config.yaml
num_hidden_layers: 8
hidden_size: 256
n_experts: 80
experts_per_token: 4
d_expert: 64
d_shared_expert: 0
hidden_act: "swiglu"
moe_layers: [1, 2, 3, 4, 5, 6, 7]
router_score: "softmax"
normalize_top_k: true
routed_scale: 2.0
balance_loss: 0.00232
balance_bias: false
router_z_loss: 0.0001
n_groups: 4
groups_per_token: 1
init_std_router: 0.0318
lr_router: 0.000206
vocab_size: 16384
norm: "rmsnorm"
norm_eps: 1e-06
tie_word_embeddings: false
optimizer: "soap_variant"
learning_rate: 0.00506
beta1: 0.95
beta2: 0.95
max_grad_norm: 2.0
batch_tokens: [32768, 65536]
max_seq_len: 256
train_tokens: 240100000
max_steps: 4892
dataset: "wikipedia_en"
Below are experts of layer 5 (counted from 0) of a mixture-of-experts language model. Rows are named router (the router's row for the expert), down (a neuron's output weights, with its number) and show model dimensions 192-255. Each number is 128 + 32 x the weight over its row's rms, rounded and kept within 0 to 255. Numbers have three digits each.
Before each expert's rows: a language model's description of what the expert responds to. This comes from a sample of Wikipedia text that the model never trained on.

# expert 5
Word pieces and short words in mid-phrase across topics, such as the rest of a word (ic, ab, ogen), and, to, percentages.
router:159120117124163091194099113147151103118183162146148127178093119112112088178137119098167130137135193147084100111154187071153137096105136102101091093107167130143093203144141096123139115133159139
down0:165099098108108104108121092160138065098185162152081135112132067117174161144108157147178141118155141131155099182173136120147134117187154067135168118148139117103155153144179092183141093124129139
down1:114122170165189111143178155193119063185083148113163101125117151184149197112109106175082144066124160183148127141150137133121105132151147139132075132137067124139121179110184100131137101089122133
down2:106162054146221104113097128151123125111195141180171151061187087070108132125160114181202177099092139104185076154208081070156119148105072163173177097123140128150117091092071083126137124105094131
down3:095091163160154173103122114191139165098119102113099168100100111135092086090153115115109128118174172091123109103106131126124080113126081135151185081135125104139101182148084095127172140157074107
down4:086117091144109116179127076129167107100140150091113147127144142084115102154156127098111125068194164081114131137100152156136066106212104171135146102041095105088092145205159172107158086139091092
down5:166111138078178133118085083090144158145112101169125131139152118129089147127120135112206069080102140146124054149115110128126126159101114102149128140186082232166121114148165127095084135120129106
down6:104111170142139075138161114074148131085089061204191140146109141096140148186141170133144185162176141152130093074140103101119118168168165121158132131142093125169205133155155068080129081083135146
down7:200162142115088064093132155134155133104114088085154118135128083161078126186131145148171096133073144079120103114128111099104174184112121129118150135045114140079168152120163091179115102139067157
down8:151089119090190073123142146089090151153115157165104110117090147135163188157106158182081171150123101108139130116087109112131144154189075129118083091117115174117138126074104130119174115159130129
down9:117131172103141154116130110172115087175113100130081169112132154121195160148115076122151170111141091152149111084127109145168078147146119192159127181116175096116106104109055123097163118059083101
down10:134116155137148184144080104104120060109169119107083149097073101108053109128150134160126146124099094154155169189124124135126160124122110110111095195139139132174110117124091176178132137063071127

# expert 32
Words closing sentences about sport seasons and elections, such as season., 2019., election.; also month names, Council, and cells in election-result tables.
router:110154147112172132114150154132125097120142159117162148145110137147095159074143122133133147154170133114160085124189125151098125049134155174118101159101094150158118153108090072106114099115122183
down0:067084112105143169123188154130095087117211120109103125145081096092140062160121071131145100143150145124118132124107128128148129132193123136158118089073096140088112074187119121132131152078074149
down1:093160171096132105110111170111165188091120087125127144113087117118106094140135122131123144098144086130140110083152091104156097129072076080126136197142117127113160138122072114138184168115149154
down2:098123089114138142138131103130182081194103151128118118111139151101145068113142176185124155111085066082103114113093100068112192134125115175142104135105094085138148138072125079110166145107156143
down3:122120159152138130149104140129128152104178219063115178124082195111096128115135143067096112132122126193122096135108134104159129171169156131133116147086118121176101124158181079091169123084173157
down4:160175113104167137085107103174088142147075133065085148132133162123155116122118078145092180106146161144104093067128183176155103153069165126084149139108150122102064164122160166119128123091125129
down5:175095127139176101162062079185098208190149085085128123117111061126141159114148182105156138172098154071136125115122123114151111155140100121158151154145123142076126112141164126082111070142101131
down6:142185105176137129122124123107114094149120126170144148066100135140131128121127143137155124129125109146142158139103055139162112056144177104163112124134104142150128080138133072148180068175127152
down7:137151181101090059113138172153113171162109116144146117127110127087169133138089180033140105157116085157143108113117132152168165178159113203101099107138169121180212137105131149056073121076103113
down8:118085123096129070179139116150123116175109127146127097171087137110122156115078129145076142136156131130112174094092157133188128104056117116104157150099105180176108137132137161161172101141110115
down9:177125098118131174101139149135149152100147129137150160138112131087174078051101086132104123163185106162114133157148116182154101150105159151135083185167130147183077079086143180095127171181079159
down10:105103205123095066091110154096139145097138108137153143133119188111123124132103123117112058096148149158130112109164084096141094152144113097139089184176173093147143098138090147163133163191185157

# expert 36
Pipe, dash or line-break tokens opening table rows and list items, especially election result tables ("| Party | Candidate"), plus "which" and "where".
router:086147126081148141119167118130075079138121094132091144121184100162132178133127145110140147152150180107121103103130130049151138170094144092076103122103145141178103157100191097148117123151138131
down0:040142146197148125166119152134064150063143103160106094145147136104151141140076191093116170102162093127171141138189131095133111178066151198152134146161086063160101093090142100159144160182141177
down1:116103103174114101140071098106169119145077152172134151091109091135162143149103103100121113165113099134095123088074138141112104117117126186086122136185178009109102159106169193129156125162165076
down2:121131104117071109169127141136091107142086143163114146098155147117148192166106147122109157159091128095166134132152198134127122141056151114151107102057119112092111106086072205165101131151139127
down3:161083146104129175119175133130191123107126173152142085130149201116076140133114149138148117169134149099099177106134171121123107112130090142185108131147100121152145119116135093155134090110124079
down4:082165143112095122108189115156111127189086044101170145129085154159151102126157177136101158117149108127096137143131149179113100127125115129161157204146148124138140123093090055079153079138137036
down5:109108177177125097152168110166178133102108071118159127132215159122123097085113081175160112130194076168150069062104106177193100128112083158101126128116063099204125165170105095102120108121090093
down6:142138069140097079185086128160131135095155138086086132121181134064149186108166158122100124146122130133179154130118088118128169104183168139148073116126127121118137110127119112163164118175161133
down7:113117134123175111161142094127139195162044134129132164109114101153132124102158118154140143149095152175095088180132148115108144134102157135101081129053087134118110169137068062134096105098138145
down8:108095084118120107145159173186129129051079109125111131089151053133126102107104190106073155149101166118104106103121078105102072096173164168137080113138108094115107142137101145129146093118128161
down9:150115112190085134129185114157155119164118155161186101141156125108138095069107072136121152115144167123097068131129142109121152153115114128109163175200114133179144176113123201139124128125161135
down10:164161059104139085122092101132138135185139143138137124121131171188119109121115098141137081136082176156154083119144116158115146116091125081084053116155151200162090157143125189150143181173135117

# expert 62
Time-unit nouns like years, days, months, especially in 40 years ago or four years later; also New, United, San, and $.
router:110149184088131113112110113123189077171095121149162141100083121114159083120127131116136170149138111103147095118163105131117139114082163100098110164114098118227161166095134071173152094147120148
down0:093154160156157175153158167166086132152140182126231092104124096138100079155081137116091144136139160106100117158131172104136181112124157145103116137141109135129105115089163161144116156127133171
down1:162121118131165163129071171174155098143124115141098129095141095158111112132095159104097215132135067112157135114136185171083158117124111116156082125171146134183115100154150210107105113122102141
down2:165109129027139157106088177145132074106113157129178180113113167180157138055125145138156118239130154132131151115104150118122116111132094105077116090114128126135155110148106157161126055118187191
down3:145192135126139056113141133120123146175128150121107150149167145094074104090139114131152143117123163172135089143070175100173167160130135135107116156132122127163165154084118117144087149142152150
down4:153104143123148179115157100072117120125088115132142097128105101134097144072176156131124118124081141132072120085138164074121080069083133116122164115177115141119116162187136110095156140118137142
down5:139123131167094153168109146193089106160086114105156151119116087125152150161167174106118148142120081110164123120145117096149072098151166109101095117140043096215159104176107122138125160082107085
down6:125121139141127115165119137073178088145135144115127102169123168132137157124123121119130155087160090137129128156123194125126158130158135116108110107170089114150191086165173161155142134111093141
down7:086126124157139099117159123091100109143091147127158120082116136123113132127154087131158095138082127142148094139125128102115123142108124118149130137125206129168183153131102148115192099154138176
down8:167200106120124131134134079137101107135137114225112173080155165142095092133172123088211124149171157108146133099105142155111157113170109126167103105176148133083076185159123095120120102124115168
down9:139180090099122087139120111209139112106171102100113120120137144137110129112091169105138147144129153122153178141148201131089151133125172079132126150128095136117159156162095022169138085080117131
down10:148174132185153144137106141128121163127097137119197167093131151100161132142157102092110147158127139080093111080079095180102164119126118127108126116145158135129175160163080132134149171083113128

# expert 47
Month names and from or In starting time or place phrases, such as From June 1933, from 2002, In January.
router:131174137085085110130193157143141141112105066189183152104129149112135044120163107129132130125123191185131163151129143110135174087120137083114128116139103166170132179128107122102157115097146153
down0:082086102084164097144146137133100078174085196089169114094207090145070133127146176110135150170133175129114103149152094113161151164156139101126135133155108125211115130147120095153112113149092062
down1:128115151107100101141121149130071135119118128154095121164091141151140144096139161129098121082157135147104158146133184161179146122117095068136133163086150166112093129116152082121128112203044187
down2:043173123109132136124113129112081144159114138158145116126105050097139142104144127163135036138125164062125105098146171056156117120136104091094175135114109179140155130114085187166126152126173142
down3:142135092097182124147139126128145106138152100135132162102115060089072134113111138084176100127134188120150125160205157092110101086120117096112087119074129183085093147124162129114141149188078095
down4:169108122121097169136147194131115132131093156097121131148099127149177100111185120108141166132061074170191100132067085119129112156147183145143047113087103094148079098140107137088149179117088090
down5:146151089175071207167155147139097222080128066121145148108129163071125099105080137131116162115150087138136109085114101097122102111161143113095173152085098157084184182058136133151118068129073164
down6:134105140121085126118135136076131150090120112116085144131148150121171109155148186129133149166134088068157109066105080172099087119158187151160147138121037115129111121137130032132148122120047125
down7:133183074142120119154095117118177111068159139140091118057125163075135080137123116117132151175153107093124101094169161144118120137105140121112185089110135091126082098117165077154083163173148147
down8:135092165120126144113132114159169155138090158150139087192138122181165166141165195097133131123072151051105092116107188153110111155135133124194177155159168099084141125148182083053148128102121099
down9:164107176163144106123185098135062185110132148067077125076161108156195151107136161164128087158052117159135107187159149150094079163117084102186096183072131110134083161129145128146141116157146130
down10:152151149128132133095133125120134087094109132110125140094134190083138089177084128113149113170142137146136124127116166153118123111154097137078156091135166141120059141107132168142195173108102192

# expert 46
Pieces of romanized Asian, Arabic and French names and non-Latin script bytes, often in parentheses, such as Hong, Saint, Mont, Tahir-ul-Qadri.
router:124090115085123095103120131125127124191151049146118121134131102129149104117126164114131096125117219143152097130157137137155194158163145139126109135106136120187134192102075077155177117144174119
down0:137137118191144093126106136100125135107158150158178156144092133182095082093143133147160141111079119190193110134115200070141187139108182097099135173070129110087190074189092162128119087134141127
down1:136080115174115100137110062111109219133143128057138133180153154196139125130100110153144182096145128174140152125111119096122097164135178159147160112155108175132125110011089150175076145112111122
down2:148147078163091141160182217157079136185185154166155103181097123157129184132157148096099119178132160166079127100048121168110162122098071140114095117195129151132169092080095175138096137138165135
down3:116165123129171149099131118156137150120155174139120153081135098163113169137152166158081210132135157135133100205079139131029147175084116129143137142077093086148156148131160174135112139147116176
down4:137132077174099099161118141140145141182128144111139075078119142111074110130161110109130121101145108061151118158103158106068073134092080111089150173117109146101067088126119131210079106143160105
down5:167049153084067167130109089194130098154143154093067102126117120123143108109133075155113148127093105176175087114154150190145113107116108155128136150174131116177149118130129148162112062110062119
down6:120189132193100112132150080166171192211094183169122138167127120160177136121133136105097219068112091142145187100113173105126115096106090098103092134097175123161129141115183168195129223175149089
down7:122140099143092100156132123098132112080137173066096168113080151112123146148087097117154155124083120126118179106143141151163127172103112169157084129098126113052129157132120150076110081127165103
down8:126114162043157191171102135160104138103095154154106098096117158053133188185129140095130124116152094123144111089085152143125124118148137034136165098126153166037200126096138124066133084118085126
down9:100141133103148068131155111076137157126095151096081084116119130140136156104128052113141150127165119089147082138108117087094140114170129150117150063052110107172164162091144113076166101134123083
down10:140084142105131126145109105111104126084061160115154106115090099121200130153149150099156125116105104137192120119124133125142108137164151142143132185151175076150124120160167040096116115208145111

# expert 39
Clause-introducing words such as that, which, when, because, although, how, often after reporting verbs or prepositions.
router:139178110093097143124150118122145101172112086118180090123120175135104104113093087126128126138109202167071167140149149074118155158109115098129123099116165171167135165120078117159131073149142201
down0:181105142095144136189142121102126108199147151082126143187074096154098152114107114179130145127110146174124221128183161119119130105092141140061123122116090139173112066112058181201143120124175170
down1:107119133136148156106141104132164149176081155134160141118105082074159115120115081150150135169147109177126132089126113105167108081154135151167154176077109152104160111133071113120119118106108151
down2:134140183135091183165114135138095116100101142128154102127121110139123154130085142169164150117126142139131182155128069098141169164087199144147162128129128106101144084121132255134150092131204108
down3:086126140138140157128131162083094127099100077191104131130103136110109181164161142134142156117129228198107084127089162124140123142137195141110169099152138137124094125151111175115172107199156115
down4:089095124164093106099090108124165147069149087158170112129135106109111100094136142134218136184113110113138103101096067127123115128135131166075117106119141082153067140117150109137147104160103096
down5:159115113125047138131159133095153100117148141122154176137113186156092060121106100198062081177144145131152140109115133135173137127090121107159095101108143176105140128107112181106157128154099146
down6:118116173107141108148104091120149125068056071075083127141086130109121132085106090108127149147099126066093165117089127137131154145093115106098180177095111093140102163126082046115161065113071145
down7:129115096123141157115106128165118068104143177125150097161087195144104109143112151131098116192174132145153155145142142130131112146106179178150133126106123081115093097123130119146099130127138115
down8:137120144183128120109140125171155093130081137125171107098184127150119120111133115101150141127120150109073130144167061117087131102131120082154111065109106103220110110142089088130104120108158159
down9:125103187158119150132178111142110145086132123087000188086137129087141131124144109071179142096122146098120097088142120136081095144109114114181124110097157103118127059084097151131127108124145101
down10:114113146129158119159158117122114162080169134112134096160128084154137145132133117113179105157122112135133125164162131107127117179097079155187088118151113168077106099094137129075059087097132104

# expert 45
First word pieces after a dash or pipe in infobox fields and table cells, e.g. E-ty-mology, B-side, Music, percentages.
router:129137100142195096146145108150116076155094166138103152190172140121211094115138135129139149162118150101126161105164119122112120131100162099087177154115117173134109177123072083113105104107116161
down0:118181095160105151143197074079085172114104082146086107191189172141145138167116134098185075136207103161126164148155100110136128110149126125162118141164100155129149090117170029191117063145086120
down1:073096066102148136145140158125100129151154123136123127089172122123158163136090103131126105125158198174111154141180146150128155140184165147065142085160173136098111100128112168113101167118188143
down2:111147087163131136100142169142149123211161095119101135174136166110127094121130127159150155093128167119156101135163135170169081140138152225117092133067126104122164106173114141169093171199096159
down3:140197154135170149140152121106122085119139105029115060109117135094140145107112144110145114128074106176109144098128055081115090116119145084136148142145136139126122142063085102145084133095164114
down4:121133148124171120075161166142133153142210108127126107105146181108148100145019198117127128187144095118096101099149148171132136106176118089154170131162118102161130178137068074064076126126180131
down5:157095132065148119138164151120163094111151094144179166125118112128091084124210134155137095107139076133099131194122093150098128129101138125099095115109118142138161130184172022066160130107095073
down6:144154110160147172126156122136134181093083115129137108137156087136165175089152097090118101129096150055087073181126107158156133108135175134131183185123092121101148146111114046157092129159133175
down7:069154157159189122108129125106113109122124068127098126148103080139183078112119207135126144048143166080185150077158100163155120134184140139102125167137129179133136109119127123099137092159112132
down8:081146159139090067105162130090170133149141103116113112163139124156111097114157098158115150031106090093122106147075103155126097133136142094180131161136182127108177137138073165078086087115113145
down9:129114105117157188136121119109110083102158139163122148091134156094071051129134156137137192115167145195142082143175150125143105170141127134097085159126125131168089141204063185130073134114130155
down10:073174128151124169074111187098131076140170154177111091130121127167055123132163123120130104125155153160168103115113096133147160126141199086092131113166137125159159149135160199163116124125199175

# expert 61
Words opening sentences or phrases like On, Among, According, and the ong in al-ong-side or am-ong, mostly in sports text.
router:196120157112128110137171117047172097168180112151165115073125145108185158114108102129122129154105126099105158119059150160102138038158091120165180135098174144130096128129117116148104133087125169
down0:166075156154074081141135120148144144172146139125072080062119108120154186149135119147142156117119087141158083171106141151145078101159112108074107135142115150134091177125175139118103111152121154
down1:127093099105104096158128116162131154131105111139055172136139098122111124124096125127118114113140110168116112144142099152108156162133179085119177148063095114170109134137125115139137115102077121
down2:043118173100176102091170147079142090145131128140150141106129200163125117133120199137121088173102161085121125082111133084086144159100105098126154128112126159139134111116129190156142127099150086
down3:112130102138084087140168150129102178088129187168137132113118199117123088089133140070096084127101084105157101108109117090169160093130072157159136130085134078118092144156097146080139121115053124
down4:158104175102127067101121186165131141135151157137186120133121131144085080160164120127116132123087156158099021152097170146073177134097083127142152123167191099107144162139139096143128118178142100
down5:150086181149101121060097141094146102130132033128147119154110188155139094097126106098104117143214115153075153136117147140119151121181090154133153155149154150103115131146116136145168122115146177
down6:118078149115159146154159142199170135103111143129135124146153133087176129189191150156136157120183144082158143056137168133115076150158137088107160062058135120169133141163106138145131151101087144
down7:089155116119122168151113124185117206092153177143121073137108119144135136100138116133176146106133069104102169125078094074124098135151094100194136129179118069121116121147092196171148098115083163
down8:126187127095100173125101163089085075108160154148150119175144102147137080116102106060125116115101157073130091125163145078095169174174130122151134103124143162159092147086118055119147179178145117
down9:153199092122137202147161116171095084137040077153131116146196162114112136186132172142134105114156201103091124113101095087131150151129157140137136131148080149144162090091189106131144134158134184
down10:190136142138127110098146165080106113139137112110128129141187107117136063159132106214168096173105081139139141170150120144139132144136160108155180086134099131089101105143143132185121188117166161

# expert 28
Line breaks, closing parentheses and pronunciation slashes after lead names, section headers such as ==Career==, Website:, and coordinate marks like ″W.
router:128132116152187129122165163114106053121162120137151184125108101111141117121097119096084091185109204171104076111189183097126127122125112118086153149124184117178082154160129063165118152141110162
down0:119127193148135131074150126122192138134072123190157169106107131116090096134191122113146140123183149169135146207088147140157106110140135132099099129137111156142118161131177113084164109079117107
down1:153149194103086146126128121103102158107191118170112096090126154116169123146088149173103144144157132199152153136126183106099197160139165188127106186109100139159111114136129108170173144122092168
down2:097145092099111100124132144091111129123148097125118094185131178143115195144096168134093121084098143138131133134089088120124112036198128131108149099105151131111120132112153126161145144138099108
down3:135116108108132150140143101157148081121095127062161108143092114078106137154116080137112143148079172209145135073132093194126099172117150136072150131078123095135106154083076108157145103153114127
down4:109079157127158142138112130140135145151077117103117135116113123115144094069188109101112184096130121096146144086154183139172104191136159162138166125133115115165139113142141168100166096147157122
down5:189122114102123146116146110084120120140136145135131146098095133109138124127171025138113205173039104123141147092118126138106157149164134087108195123090153077123160123122100113086186040125142089
down6:174132155141192176106095105158147173152152183146172143061143021139144094134133160188137133143122143086189088098167138129145080113125200129110065070143142105118153128175108044120157088069113121
down7:118086133049143103113152108067076079142095115135143169140090113138172106142133157099083161133116119135127103177167146115144105071146109142132128188173145105096120199150159142085131136196089137
down8:123132133114116111121091127138217134090147130151147051064110146105116113116199104137152137145196070182140082163070189137137132105127115159104149126160138148115077157117057215146146173154136112
down9:125197175134162119150143162092114137150058136092158106155101145159149172103079141131166105121129128092128156161116159131131165124141125091117074092129195122134104101146106068136116084140086114
down10:094077187072163153160129147138135136106168132174153137162159106097070196160162126174116118124093119084114155137101129097081132133160167115155159154179140150161153082184129124111143081112181100

# expert 56
Final name pieces carrying a comma in lists of people and places, such as Schrader, Cruz, Pillai, Nippur,; also table pipes after names.
router:180165171115158085162168127110119067162152145129179135133135159110197148158170136147084138202080128107142128065166180131087130196087148104133099113126142153208153196155131111152135167153120135
down0:085121111063128102115123190136133100167155131164115063143137156137116121134094045138088120152138136197153118172119177082120117170118127147122111151151080125037136126119091141124121121129176124
down1:161142148125172124112131114128164109120109140166145177102141139085176045144101178163157141113148221147131162123120084135119066092097149177101161159139107115115133120140105131100077106110121157
down2:117114088140134179153126159183094142140111145155125142120147110135151080156087107137134182102159090192143161174110105169145120152145078189139118198110147134157133070156135204121148165094174090
down3:146182128120158117133118111166104114144099097108143203075112102116138094140100158116136085183114153063113111103144128159161138089118153121125147152099164113133160105142133047106181070113073086
down4:107078172098105199139103147135148145131104115124162128189172128074121064176133115094111137132134170153091160188174125093104129176198087133164116118079170142124097152116158084097155113200224139
down5:167167156164077144125133136151097107157117098085065110136147173118117149174152108120123174122121135073105160150166060163119080124117115106130100099143133182087131175143160029128143079140049143
down6:127168122143141073138162088074171093109189165118138126110140221121155160071116119105153153083128136088110125182125145154123157113149179135101099140140100108108094142132115134070164115158066087
down7:115126169121103168094098126102073143180124179213156123171118157164145136138205179157102178063149070107101147097078153119170144195108058142164142070126075108084183062090102185127160169149197122
down8:141101184162159137175133087089139108100095111157146110192124115139131140145130147149056162132113113071179089127114135159121059066162177127079136034124065076095162154179159055112170017117094125
down9:133118145149126082105075101079154147104088181063120106110098158115167159086114122105175110112098098140101134120147146137096093092151116175119045128124153126055074068116182044070135165123145097
down10:136099130086125108123105093120139118129078147084174171130116127159067155104125089178093095062139129125088130152093127097122130067171102078093125090146114143080130145101143054094083126179137125

# expert 9
Nouns and modifiers right after a, his or more in prose and sports careers, e.g. form, spell, ship, more, species.
router:093161162120138126157146107105143081109165114079112129103108147105143163142141124110045116078063202129130112141118143194072118142123095138118105194120135162172151131102080098152145094181190130
down0:179103079041152123131112144119067143117158080118104139174117076085109132145123107121124140137104182158168147109140128152140113102135098119118130153097135132122108184141125132100195109104133081
down1:182139129160113102147098152146176118154094063108106130148195140113118156136170146123149083104151124152121165132174123165112085194143123106110092136138072154126097144100119119154144148142106251
down2:129117090149132165148127133125118169181142135132077103153202110117118139116103206155146116113098113157124124122122121060129134138079130170186114103186152108165108167146066217160138196145107144
down3:139163153111144143106097147029114087115077095107122146120110114145157093129152156114097124110116106143155152102135157175114039123114089128193173099168106126063186138124125133078084088163191108
down4:145103171109116171124092130073117050117086164142162154161094097152216100129135133151126099189102116137118079104129119116138124172046074187121136108041140140146153109086129159156130156110150108
down5:117071094132126148085116098113119165164129120123148089122082127150123096107145055147131063131072164119174125113108129156148149038122094134169148080180142155128162149126144148133173154190097138
down6:162188200086128125150142122130114143155155195098165104081113118136174127142156157071091095148081123120158144164130104156128113130116049130098086130132081133188123184118110086149173143130170153
down7:159116123177098056137100201170158150091173104076156083083178118064100109127093140117112138108107166106119143128083080100058091093140163154152092168151114144132155166152200176133122159167118133
down8:189134113083154106157176135102119074116151125127135158141127135106128143187160124186150126034156139120076195110139128153128118144225135115179135194088128095145131139112111040199193200174141180
down9:145173092099170135134090157097116086114133114135127144178096188163158079062183102150126151182052074173112142105132086162135120142133129077115094126137124095140139123158078142167162201056126133
down10:120171131174088140102136068184182185095072137087156142105151107130124127141091099151090142189119069087156105127109118161110123083153111156086117096101082115149114124173096103114133145171116174

# expert 18
Degree and quantity words, especially "most" after "the", also more, much, many, some, as in "the most common".
router:135104126136122166130135097112105107087135076108141138105144081151160038085097087121122149170166147123070119168107118112111148110136162063142150084106050157168118154131128126119121100173164184
down0:123068076116138100108108134162102098148122109080131156128087135097149117175133096143161151127121220075139093070125158158119192128119197108067147101165122133094108102121134109110110106122157157
down1:139188157197149124150149141156129171116128095109150093087152152076093186134090134149130150062180110049163122140158120141151160121157179138077142110129146158145076140114116094150151124120083102
down2:149172147118176108178143112173103185125154109174131076101175107104099127108143123147150123096102144167136114156127141168086099180155122095137128159036096140118106081134089096160135098142124154
down3:074135110178178116128072119121094176168169123167120157151126149095091107122090123126112120162140145131118112126071101076120152185111139099171087123078167127157129162099127098136098156127115128
down4:171157119163116102143157174135147165129144069102160072151143108161095164148115146118135107120126121133114183102102181155102179097119158102106116049121122122155162155137107121182128167102084179
down5:144136154092114150108148138167096133122118092175163089152168142045120105109184148081144129159047129132116138107096158175071120106119142144209122063122173119127144147149141118178117130166092113
down6:098095131174058114156179141052181131131143124163109146144095134152128169131179111123119111101091136117091127131103084112132095080148123090068158099160062128145180140155173061115148109155127124
down7:140109136050119153112136088085117163150119129127112106111126135161120147149133110129121083108088138151117156104077113092107208137165116118124111099101171148100146156093142131166153158205148191
down8:115121140144101115191103151132185142102140132140078148079144093160122156132115165112193204114105131095122189141152120139151109158133215107151064152072173187090070160145102076138178123179144111
down9:125121091176136158130104134104189104116099124155087139137168128070128069132142134111085155095133123111131125140182112138113187107062121108173117095209059186130094135160189111110120096156123105
down10:157178048099139151112113101075131110131094112118084142096139082132143216152152136113171117030115117148117059075131166120132157126074103147075103152167154094081123130142118195171133176101144112

# expert 60
Short letter pieces early inside rare names after an initial capital, such as Di-ar-ra, Te-en-age, Eto-b-icoke, T-edd-y.
router:152081134114140211132148170174180157141119112146124143076140170109178150148095134138122153171085160140119111163159130104108135086125121135102181139117140104186106149095133089150103093177167084
down0:131144100077118118095164119129100107105122049144103126133098102190119167194162104190171055086136149105130141111088129123165145159108132132083136154155156166132168139104144116099140109167143186
down1:091134223146105181085057149115179129100121093146091143153132107159130148123184114100139124197215077116170109125180151161152143155146147124092117136115151140150101129177124133123142092120134139
down2:126058121088177141157111175092079130120163112101205119154111126108141105135152164103148174093092155131183180144131226134163155157140134141116120143082114161137121126097178195133144077144153168
down3:165101126154150159126125076142136129166099059172084137102145112140112187135111116153082095071118145086143096154179084175136133125157173127079145102168103086162098142124135137231131079108145122
down4:108082077087107124178167159120096164111134090127111160129162195147134121125183053089155114104129166092137142145085181077141102065132113168153103127115124133134106146143156107142202138148154117
down5:099105100061183170107095127140104167153174128163082185122105167138122123157159102150157093104118144064154128139143141154118183140150126109104118089124140152117213176162181094152101084089137185
down6:107143133151118123146176155141095138111193164144160081122123189139147019103106153147150142127120188142150162146155141125113108080091126095149056090147122118142095131186154146134119161142159175
down7:143094122133144172166119143132094121106103098158111172069094131107107189131170146134150124116156122126161116097165100068159125117161124166129078131164150093162128130145085119091167161090106189
down8:137162139130084191190081171084134105203143112132130108040132160104094106114065130149176124135157135150106074117187124122074187172104168175074123134104099150185100128104135168086094168182143145
down9:167146079145170110146064138100138100118086135152132116189161134139131097152132118130119092073177106117149147077135171177125136169135161110122100134127087086141052111146154120136033134131143098
down10:108084140095116077123074107215158136126149167135082126170113123107156174148124095115134051089120136174105137172109123145094167100116117103115123115103153058103100079120163025058128168138086112

# expert 51
Word pieces inside personal names after initials or first names, Mc prefixes, and football scores, e.g. L-ark-in, Green-wald, 2–1.
router:093054126115193144116134141178119153175120100158127154128109122166159131135105158120131131112116138059078143082183170155077140096154141112109143154119119151105128129170144091155153140134111117
down0:136048164130134143126130125105168076111166137139125167117099096108149085101181195144139082175119115088123128148166123138167178120115154115133134134106115141138194133167097120127188105061126097
down1:151199113109125169167078097056173118146117085158121120125149089116190082070117121131140123135192149125136122125124108178133072054127093058138194139123142128127077119145146126161128161120167114
down2:096131109118087118181183128161142200100093135124158150192159093149105107142145124187131133143105116141098127093098097123143134145130179107125157088059163094119204125146108102142177159152102106
down3:132092180130139134196176123147055101107170120099091096132185087171067109172106128126138108084099170128128166144158125140122156117114122151121142100144157172153214075111093161137096143148119081
down4:108155139141173077085115125154071065157121119122106146123133123100166127147136122143101175123135135146172123185187135116203117147150171164134101125169140160118094165105118134182152159116141149
down5:146124057150125118154176128117195125133162164168169181121138127180151073177122206199132144102138186076142106132148114120089148149166126175074154116161162130135084122126110157129133124191135148
down6:095111122111203118173081133104094126080169139120141124136157143141149187156102089082148164116184088200164121116171114107137157096127127121148149114132147141122103099145135091150153150131134041
down7:089160094092177127147162139141135120126096142099160133074119175108116141109123165138121147172123100103114135129141169098129172127076108154121119100102120152140120157174093066183104101082111104
down8:110122153107131108130160161124119134041108119117117125096172131121112095164091179111139148103129119166121157165094154166103114104093135109152091137148119137125065071194068098109138141088100154
down9:153116140167122157129126151111215139160100192096166189123116102177199193121157099134129137146114103031177127137122029175087139102128129131050171113088127136114158159144140126146141080105119095
down10:166079161067148158100136136167142126191184118200090155124164125136106206056164142082145141114092093140121058146083160107121140108183124111164137101139082161194130158148097180053139106117162158

# expert 14
Prepositions like of, from, at, by in place and building descriptions; the ==See also== heading; the -l piece in three-light, two-lane.
router:126177095102134166139163148142067130153107121158145067131158144115142099161134112144068123116121121101093158073118124124104153150112117100134152144118121070108122142096060086107071133117171153
down0:110126130128093070173105084109127147091142173165143107112169084082144128104131092108120120161147143157134159127166134133098142117129177133102155145088140108210172194128125080123128129079136129
down1:119146107103100086135120097112073107148147128127129083081109184094150183131155147182219103118157131113157137107151131158148122168099150148107099089121135137171122180160145141121083126070139123
down2:095137116142124125157127154124100110121130164138109134112086129167088130102084111109100104091106116135073161126169196138129111212081138125110121088110138154111128198136176139126126169158187088
down3:107113186146162111134139108138127124131091132134114213050163149111193111119096114109101152137167153183153101169097164173088140163127142104118081102140168157165160112174127094078177090126131103
down4:177142149132120139104133094131192122102079145063162175191141179118175150128134112110151083139132186082035184065109112127095094176131183127138103115171136130117115158096129103107144155097107110
down5:105061128079147121155109127111137080162137209160114148151089115099148118132117129135130156130114168138138095137173147133124141128106111207111112129148096092111102110117115255118072126128148153
down6:102115086108089145080114106098082104145126090096182155135155106151138155122103081132105123094120126061097166137143182117129101167113123094112180151183139126127157120099095143037117098152139125
down7:071143114103093143145097130127123130121103132136143115107138159172112184169118109119125105072093127119122144132088124122143137106115111125182169147125190152147175123124058148131154172179177162
down8:137077150128112094141168112067121137161109152114120130141131117126143122120127091140112151086126119191162128079114133156140101085130164176138150149134110206118222102117136178090153200128144096
down9:124138171153128125171112142120131089131164166117158132142112077047144067125167078109113142138131143116112114136110128125157115137110092150140108153136196186131116091131073091141188117131109132
down10:093160147102115093084162074083183161077135089117102128084124123165126132085120145139092094148152143032105118135177182155131113143105133147077073203166122080122163117120119127096159085082093179